Below are experts of layer 4 (counted from 0) of a mixture-of-experts language model. Rows are named router (the router's row for the expert), up (a neuron's input weights, with its number) and show model dimensions 0-191. Each number is 50 + 15 x the weight over its row's rms, rounded and kept within 0 to 99.
After each expert's rows: a language model's description of what the expert responds to. This comes from a sample of Wikipedia text that the model never trained on.

# expert 42
router:34 32 57 61 64 58 55 35 47 35 33 69 73 38 28 46 43 34 56 49 53 36 65 45 63 75 51 35 23 58 54 51 32 47 25 49 67 50 51 54 68 46 50 63 62 57 25 37 31 59 71 50 66 65 56 22 47 46 36 45 47 44 58 52 49 53 55 47 56 38 82 27 61 47 49 27 37 27 33 50 43 60 30 79 56 60 48 61 61 38 69 39 62 74 57 72 16 72 43 59 43 55 32 46 35 28 39 34 53 42 74 59 49 42 36 55 36 56 00 58 69 33 53 29 35 51 47 37 71 57 32 94 47 67 30 35 60 59 30 58 45 55 66 72 35 55 51 42 16 26 51 31 41 65 65 48 73 75 48 44 54 55 46 50 58 45 39 59 45 79 44 48 46 84 47 50 57 59 40 35 47 65 76 46 23 72 64 46 61 39 70 73
up1:81 63 31 30 55 27 48 38 51 48 53 54 51 73 86 29 79 45 38 50 79 46 47 59 40 41 47 61 45 33 65 44 46 29 64 53 71 37 50 27 51 63 47 40 29 53 49 30 43 46 59 65 48 35 48 21 66 33 59 55 42 86 48 45 59 41 58 61 51 52 54 73 52 42 45 42 54 36 26 64 77 47 55 29 46 52 54 36 39 72 51 57 47 70 29 36 38 66 77 57 32 51 49 41 71 46 48 55 77 56 46 39 74 63 61 20 45 44 39 87 75 73 37 55 58 45 41 26 55 60 62 64 48 36 56 64 36 55 03 24 67 44 53 73 55 61 48 54 80 57 65 46 62 41 58 46 62 58 29 41 54 63 33 53 45 69 55 53 74 29 62 49 38 59 50 95 47 40 61 36 34 63 56 67 54 85 32 33 31 47 45 27
Dates and clause-ending commas. Commas after words, dates and places (year, 26, Ventura), month names, and "to" after nouns like run-up or weeks.

# expert 53
router:44 56 49 55 46 66 39 56 43 59 53 55 54 48 84 61 56 62 57 54 54 22 62 47 64 30 69 75 32 41 22 72 32 54 41 71 39 57 42 72 32 44 39 55 47 52 49 64 62 51 63 40 49 40 67 61 60 65 47 62 42 40 67 19 74 41 36 38 28 85 27 49 30 60 53 68 22 38 56 36 58 41 53 34 63 62 64 60 35 36 32 90 46 55 41 59 29 32 67 45 49 41 15 56 56 31 43 65 56 40 22 36 33 38 44 43 27 85 57 66 29 83 57 47 47 78 59 48 38 52 53 62 37 14 75 57 40 23 57 51 42 50 28 29 32 53 44 35 57 61 45 39 45 30 69 32 36 34 48 34 43 63 40 53 79 52 46 57 57 48 55 48 62 28 64 24 44 54 73 51 40 54 34 35 58 58 40 61 34 10 64 71
up1:73 44 62 33 48 54 45 55 59 56 46 34 55 55 66 38 71 39 38 49 78 55 73 60 67 44 61 56 47 33 59 48 50 39 62 24 73 39 56 54 69 42 44 39 47 48 55 41 35 31 57 44 56 33 40 03 70 31 36 68 48 78 59 47 52 35 63 69 35 35 62 64 56 39 51 49 41 57 32 82 62 72 61 43 55 34 58 55 41 62 43 37 46 53 37 62 46 52 63 64 36 29 70 79 69 37 63 53 73 71 43 25 62 54 55 21 61 55 38 77 45 62 39 41 67 46 79 27 67 38 71 50 45 43 61 54 30 50 21 41 45 49 64 52 42 56 52 53 59 63 68 39 61 32 44 50 24 83 43 54 56 54 42 40 43 64 60 51 69 38 57 38 52 56 32 95 70 57 72 53 31 65 45 79 74 85 57 07 34 35 48 23
Person surnames. Surnames and surname pieces after first names in lists, results and tables, such as Smith, Moore, Mc, Johans(son), Lew(is).

# expert 20
router:51 67 51 43 64 57 52 31 63 46 53 40 77 27 37 53 48 47 77 06 49 31 55 61 62 49 60 56 51 56 42 30 54 40 32 35 32 64 54 54 59 39 36 42 58 19 72 13 61 32 61 88 57 56 25 52 30 49 52 64 32 44 31 45 36 61 58 61 58 84 44 36 66 55 68 75 62 44 71 32 41 40 26 70 71 23 62 41 48 47 52 22 37 77 51 77 52 54 37 39 58 60 45 53 29 45 42 45 58 34 63 47 44 51 87 59 46 55 35 76 52 54 62 28 35 67 58 46 71 38 49 11 43 49 27 55 65 69 37 45 67 41 46 59 30 49 57 66 59 35 61 51 62 66 36 54 59 66 46 46 61 39 42 67 40 53 51 48 76 76 36 51 33 94 50 56 50 34 47 57 63 62 73 39 38 45 45 82 38 45 52 73
up0:59 65 84 47 56 39 44 62 46 59 60 39 62 48 46 64 23 62 24 52 44 65 47 37 44 47 34 78 31 87 61 47 55 27 80 52 68 61 59 56 59 43 51 40 47 83 60 32 30 66 44 60 95 42 50 60 74 50 30 43 44 70 44 63 48 58 69 55 66 48 59 28 45 65 64 45 51 61 54 57 23 30 44 52 49 61 64 60 52 49 53 42 60 48 10 66 36 54 38 44 37 44 60 58 39 60 51 71 37 49 67 57 44 30 51 76 56 62 46 36 51 49 62 54 47 42 55 56 39 59 86 53 51 57 40 72 49 59 47 67 59 48 44 63 51 40 54 41 72 25 63 70 57 68 21 29 24 50 84 67 59 15 72 13 46 63 36 47 59 43 55 34 55 67 45 34 04 47 50 48 33 64 59 59 50 29 53 44 09 45 53 49
Clause-ending commas. Word pieces fused with a comma that ends a clause or list item (races,, companies,, season,), followed by and, which, but.

# expert 10
router:38 48 53 52 65 44 63 33 62 51 49 43 61 48 53 62 40 51 47 39 28 42 54 40 47 28 75 51 49 40 34 52 57 69 66 57 52 31 34 45 52 16 53 64 37 61 41 55 60 29 60 35 28 44 60 60 60 73 45 43 34 30 48 54 32 77 30 23 35 72 39 31 54 52 34 77 50 62 55 26 72 37 55 33 56 48 80 66 50 21 61 71 22 26 75 67 38 42 71 37 69 60 41 43 29 43 57 51 45 28 27 33 22 02 55 38 31 59 77 50 49 56 50 44 65 38 63 45 31 71 39 48 33 53 64 23 40 40 59 47 50 22 38 21 53 43 55 40 42 32 64 50 63 61 65 61 52 64 38 42 34 56 28 63 61 54 30 37 59 58 27 44 52 38 53 37 64 54 74 75 56 84 60 46 54 33 32 58 79 44 66 75
up1:95 73 33 36 62 42 57 34 65 16 51 44 49 60 65 28 60 35 37 76 74 47 53 66 40 50 67 52 43 19 51 64 35 54 55 33 66 34 62 34 43 58 50 42 34 56 45 68 30 48 49 51 48 24 41 34 59 35 66 62 51 60 59 54 63 37 59 77 28 42 60 59 51 59 53 44 59 48 21 72 76 66 73 47 32 62 50 50 35 58 38 35 50 69 36 52 52 66 67 56 37 54 65 52 68 48 59 52 54 49 15 38 59 51 56 22 42 50 38 70 58 54 62 59 55 56 42 23 67 55 47 54 54 45 51 59 52 44 20 44 69 47 62 39 61 58 46 42 52 57 58 52 88 00 48 47 37 63 48 44 52 71 49 38 28 61 52 25 63 36 40 39 39 48 56 99 45 51 74 54 58 42 33 59 53 94 52 17 35 59 45 24
Mid-word name fragments. Short word pieces inside names and words, often first syllables of personal names like Ram, Moh, Jim, plus stray table cells.

# expert 50
router:42 38 53 66 57 64 26 60 61 20 39 75 54 87 62 29 47 56 35 74 32 58 37 42 40 49 45 47 68 38 48 57 66 45 41 44 39 49 22 36 53 33 68 52 50 76 62 47 24 34 67 46 46 62 76 48 66 58 43 35 49 48 62 40 56 64 56 45 47 51 99 50 46 45 61 39 35 58 42 47 57 36 84 28 40 57 59 50 40 38 58 47 53 50 44 69 25 62 37 35 42 59 50 61 45 65 30 81 68 62 45 15 47 48 34 32 49 57 32 50 50 98 33 26 39 58 33 54 51 51 45 49 53 50 18 36 48 40 71 63 56 33 45 54 61 36 24 27 57 36 53 37 76 38 60 73 44 44 39 33 36 34 75 65 60 26 39 71 29 31 83 56 51 54 39 39 38 67 76 68 59 53 50 32 42 69 57 58 50 51 47 57
up1:71 43 65 34 54 31 56 64 61 37 40 21 42 53 49 23 77 42 25 85 71 53 69 68 64 52 38 66 42 38 64 61 34 33 35 28 65 38 55 38 48 53 61 33 34 70 44 60 52 33 55 48 58 22 46 43 63 39 43 68 51 49 52 51 48 48 64 82 28 35 65 66 45 60 65 35 56 35 33 54 46 75 62 53 34 47 51 41 44 64 59 25 53 53 42 32 33 75 77 59 30 66 52 32 77 25 64 47 78 64 55 37 55 60 65 27 59 42 45 53 51 58 61 57 39 32 51 45 70 50 61 51 68 37 76 64 26 65 33 45 66 45 14 54 45 41 42 34 70 44 64 53 66 35 47 69 45 60 44 54 22 79 51 46 24 61 39 35 49 35 53 45 36 39 41 89 64 44 74 51 58 39 52 71 80 74 59 14 41 43 60 36
Capital abbreviations and degrees. Capital-letter pieces and abbreviations, especially academic degrees (M.S., B.S., "graduated with a"), all-caps text fragments, and election ±% columns.

# expert 31
router:39 62 46 30 61 70 48 46 60 75 57 28 37 51 64 36 78 66 37 31 68 30 59 55 60 46 56 74 54 17 46 44 38 47 49 79 53 29 46 56 57 60 65 45 19 53 65 56 57 30 45 55 41 41 48 52 58 52 31 48 49 38 64 30 47 58 47 42 22 54 37 78 42 33 55 59 33 45 50 55 70 44 67 63 23 62 58 59 39 54 47 55 44 62 47 83 20 57 69 64 62 46 49 62 64 21 24 56 85 55 44 48 29 44 54 47 55 61 59 55 46 51 52 39 55 31 48 51 35 48 48 51 29 21 81 76 33 35 53 49 54 46 49 57 20 50 26 24 67 49 76 34 42 81 67 64 48 44 64 27 19 75 26 62 29 67 39 45 64 41 52 67 44 66 55 67 52 25 48 54 14 51 42 75 78 68 47 51 44 62 44 22
up1:66 62 42 37 41 41 56 32 38 32 38 29 41 72 60 22 74 55 41 50 87 51 50 64 42 51 36 75 42 25 68 46 54 35 58 33 68 30 51 25 53 62 77 38 43 41 34 62 44 52 54 58 61 39 38 29 50 25 40 83 58 46 65 68 62 38 53 69 35 45 37 54 57 39 57 41 57 41 40 72 56 72 50 74 38 32 45 26 43 63 64 42 48 66 50 32 45 73 74 57 38 54 64 60 74 40 65 36 83 63 44 48 66 56 59 30 56 55 17 92 55 37 76 43 59 34 46 46 49 70 64 44 58 29 56 70 37 61 44 63 82 45 43 48 48 48 40 44 53 48 74 58 60 39 52 69 38 36 60 48 40 53 38 29 37 59 60 19 54 31 44 32 43 43 46 86 64 33 75 31 30 51 53 65 76 72 50 44 36 56 39 12
Subject pronouns. Pronouns and short noun phrases acting as a clause subject before a verb, such as he, She, They, This, it.

# expert 9
router:56 43 52 60 53 64 54 34 58 50 41 22 43 70 33 43 63 34 49 54 66 46 63 65 57 50 42 23 42 39 58 34 49 37 61 58 48 44 33 70 37 36 79 31 33 33 52 64 38 43 64 45 47 32 47 52 39 50 30 56 37 53 60 35 66 50 64 48 34 63 35 78 75 57 40 66 59 31 29 58 55 32 71 46 56 45 54 65 51 56 33 41 61 32 74 68 37 63 56 49 41 63 45 54 65 31 35 45 85 54 34 33 63 60 59 51 44 73 45 67 21 42 65 53 49 16 54 47 53 39 37 60 60 13 73 34 49 47 38 74 47 42 79 53 64 73 43 60 69 59 87 41 57 57 47 75 66 83 32 53 77 61 44 00 48 62 34 35 36 27 60 28 59 14 41 59 51 55 56 56 39 67 56 68 77 58 33 31 38 66 45 43
up1:64 65 44 28 48 58 35 55 41 34 45 33 54 69 69 27 75 39 37 60 78 40 63 63 48 43 31 64 38 34 75 60 30 25 45 49 78 29 51 48 57 57 55 24 57 47 42 52 58 59 61 44 57 37 40 15 47 31 50 86 44 45 52 52 58 51 55 76 37 51 52 46 61 52 59 29 44 38 35 47 58 64 47 63 54 39 43 32 45 62 76 41 50 78 56 33 39 43 69 46 22 52 62 48 66 32 55 52 82 74 46 40 80 74 54 30 67 30 07 78 61 59 69 57 52 40 44 52 64 70 59 50 53 33 50 50 59 45 39 62 71 49 49 60 60 55 57 41 51 45 77 56 72 47 57 56 45 52 53 45 33 56 38 44 35 61 46 26 29 27 13 12 52 51 50 88 69 44 76 59 30 36 48 65 77 67 46 39 34 56 33 27
Clause-opening subjects. Sentence or clause subjects right after "that", commas or periods, mostly the, This, These, he, she, it, When, if.

# expert 30
router:35 54 37 41 72 56 47 45 39 67 45 44 30 79 46 39 49 18 22 43 65 66 43 37 50 58 34 45 57 39 42 17 57 66 64 63 69 24 56 78 54 35 51 66 41 36 48 62 47 81 30 75 63 63 36 34 55 43 25 30 42 63 66 57 48 47 46 52 53 39 45 33 66 60 43 64 47 58 51 49 77 48 55 49 36 45 76 53 44 53 46 54 53 70 45 63 50 76 80 48 45 51 34 45 42 61 71 53 63 88 50 51 40 45 34 30 17 48 13 63 18 57 42 72 53 43 41 48 45 53 21 55 38 23 66 47 56 43 67 70 52 36 73 70 64 65 57 39 59 65 63 46 34 51 60 77 54 53 10 48 44 50 51 41 36 49 34 26 54 35 33 61 38 48 43 57 72 43 50 24 30 53 29 52 87 57 57 29 55 28 52 17
up1:68 76 54 53 49 49 52 66 35 51 58 30 54 63 72 24 62 30 31 53 71 54 58 70 49 53 42 53 41 32 47 55 54 60 61 41 68 16 72 50 68 51 62 25 56 42 56 39 38 70 54 43 71 28 45 41 58 27 46 67 55 43 52 69 61 23 57 70 37 22 59 65 65 39 40 40 49 60 40 57 62 73 40 70 37 37 63 34 53 65 52 31 51 87 57 36 48 64 61 35 42 58 43 41 45 57 72 53 71 60 41 44 70 54 68 17 54 39 32 99 50 23 63 53 75 26 60 35 58 37 37 65 59 60 33 46 43 55 26 67 65 51 51 69 71 55 62 46 69 44 54 53 54 45 52 42 48 58 52 38 34 74 36 46 51 67 56 39 52 25 42 44 39 49 71 95 64 33 70 24 30 48 48 60 77 77 35 31 39 63 54 19
Plural group subjects. Sentence subjects naming groups, such as students, members, residents, both, each, some, and "He and", just before verbs like were or had.